Weights of a small mixture-of-experts language model, trained from scratch on English Wikipedia.
Size: 14 layers, width 384, vocabulary 33859, 90.1M parameters.
Training: a variant of Adam for the experts, 389M tokens, 5942 steps.
Below are experts of layer 4 (counted from 0) of a mixture-of-experts language model. Rows are named router (the router's row for the expert) and show model dimensions 64-127. Each number is 128 + 32 x the weight over its row's rms, rounded and kept within 0 to 255. Numbers have three digits each.
After each expert's rows: a language model's description of what the expert responds to. This comes from a sample of Wikipedia text that the model never trained on.

# expert 14
router:118103108128151198107103105104112125130173102142124107151125165162145159178115043104133112152140107193141131100110084077162094141110122113193157175101155121140164172104137087121189141118087154
It responds to: Final words of proper names like Street, Act, Cup, Square, Infantry, and mid-word pieces inside surnames or place names, such as Breck-n-ockshire.

# expert 3
router:113111114121085136144138111095167097133147137132156131125188133137158094112110146122112086154131166119093177110118123123150146137046132142168164111165068167184113186175158141168133133124106121
It responds to: Two-digit chunks inside years, vote counts and sums, mostly in tables, such as 16'42', 12,'99'6, 1'78'4, plus pipe separators.

# expert 2
router:202128098179140080130092137133146085077128136125131105105149105142121162095120086163110139123146162098079128143089195124149170134140169145130092117072160110143108163109116089164176124130095128
It responds to: Subject pronouns after a verb or clause break (it, he, this), articles after was/is, and list-item hyphens starting lines.

# expert 0
router:120207143146085102115084108086083158097111081112142123135158077086163121087134186130120154127197098117101094133150188152100096125129138177114146127109053195103156078160183182083091156121170176
It responds to: Conjunctions and clause openers starting a new clause after a comma or dash, such as and, but, however, although, both, during.

# expert 9
router:079107126130101127103104123184152129103067178106065124112118127148094120095090129079136113104100107127167125156142068141136173157114084186145135130119156117140132176166163087155106156068172146
It responds to: Second words of US states, countries and cities after in, New, South or United, such as York, Carolina, Hampshire, Kingdom, Ohio.

# expert 15
router:123148154128168155134173118094119096070163097179153184133138128159133103091176170108183120148090200092175207100105213124108190129116087143088140119161151104146086143123116172061137113126164117
It responds to: Field labels and row starts in infoboxes, taxoboxes and tables, such as Born:, Location, Species:, Preceded by, No., and leading pipes.

# expert 6
router:081138082117125124134166110098131150133124166167115147138151106133119119106107066098135171094105164171120117151156097098162120087097094150118142110172115167103148159165108099121068094146133059
It responds to: Inner or final word pieces of personal and place names in tables and lists, such as Thor-pe, Or-ade-a, Mart-ine-z, plus weekdays and months.

# expert 7
router:133112119123182127092087118132125200222138114112120134087146124112123157197192163068114089126126133139108141113149128128047103152130159193116107116127150093137142081120112090130144143120129096
It responds to: Plural suffixes and plural nouns after numbers or such, such as depth's', uniform's', years, members, people, 1980's'.

# expert 10
router:155167197075126125137166141118136116043174148058178152169159179139093179103108115146115171100137076063129098136052204136162137104131115095139089115086149109083189104159121086135120144158151113
It responds to: Table cell pipes and line breaks in election and results tables, plus inner word pieces after a capital, like St-eal-ing, Bl-aze.

# expert 4
router:153122128140115140096102146123098163178101139105160110119107155146164102151096130138156085124116146141110145153100172103112172155143171123156178083169149164097139056131139159067101116154125160
It responds to: Prepositions and infinitive to following verbs or participles, as in involved in, due to, have to, plus table numbers.

# expert 5
router:202138100106108123134067103129153136169122195067131133102080132147168128177136079130052153159066121094083159122132062149164170149103124117152117145094137178157108136157092119136115129073096109
It responds to: Possessive 's after nouns like People's and Devil's, possessive pronouns its and their, and party names like Labour and Liberal in election tables.

# expert 12
router:115069095131146146141145138108113208085161167180134089101064088104174127092118192113089113079091147089113152157116093156173080129144056175097167124121167166122148197104129162153113132146124139
It responds to: Numbers and separators in geographic coordinates, measurements and score tables, such as the 89 in 89.8048°E, m), (0), 1–2.

# expert 11
router:138123166089118131103161112113100122113176099160135071167132159102145161131099113178137135119149094126115098136175146111115117093164119067074055131127110095141129087158111121157114067139113122
It responds to: Content words after to, was or takes: verbs like take, provide, married, phrase nouns like place, issue, and roles like daughter, director.

# expert 1
router:087091106166156140133146096149109153151148081090128123112171098146113122166124144136138118149068123132124154145144079130185075145136070141091145106108202119157112111110112187147140073103132129
It responds to: Parenthesized years closing author names in bibliographies, like (2002)., plus line breaks, initials like R., and mid-word pieces such as ad, akh.

# expert 8
router:131136117177121132142109116128136133167126159167091129190080145171117092098120180156110119153141137114123067141155056161105173144162129082166101128128189105077096129102131122143092163165145145
It responds to: Words right after an article or possessive starting a noun phrase, such as own, entire, first, local, native, and infobox fields like Genre:.

# expert 13
router:118093101123139174107131104097138087146063116095066093152088121141123108145121074117117098096102170136106175141137063154165117110105112101142143121129129136149077201104119185119105156087171098
It responds to: Words right after the, such as other, latter, largest, defensive, back, and semicolons separating list items or table entries.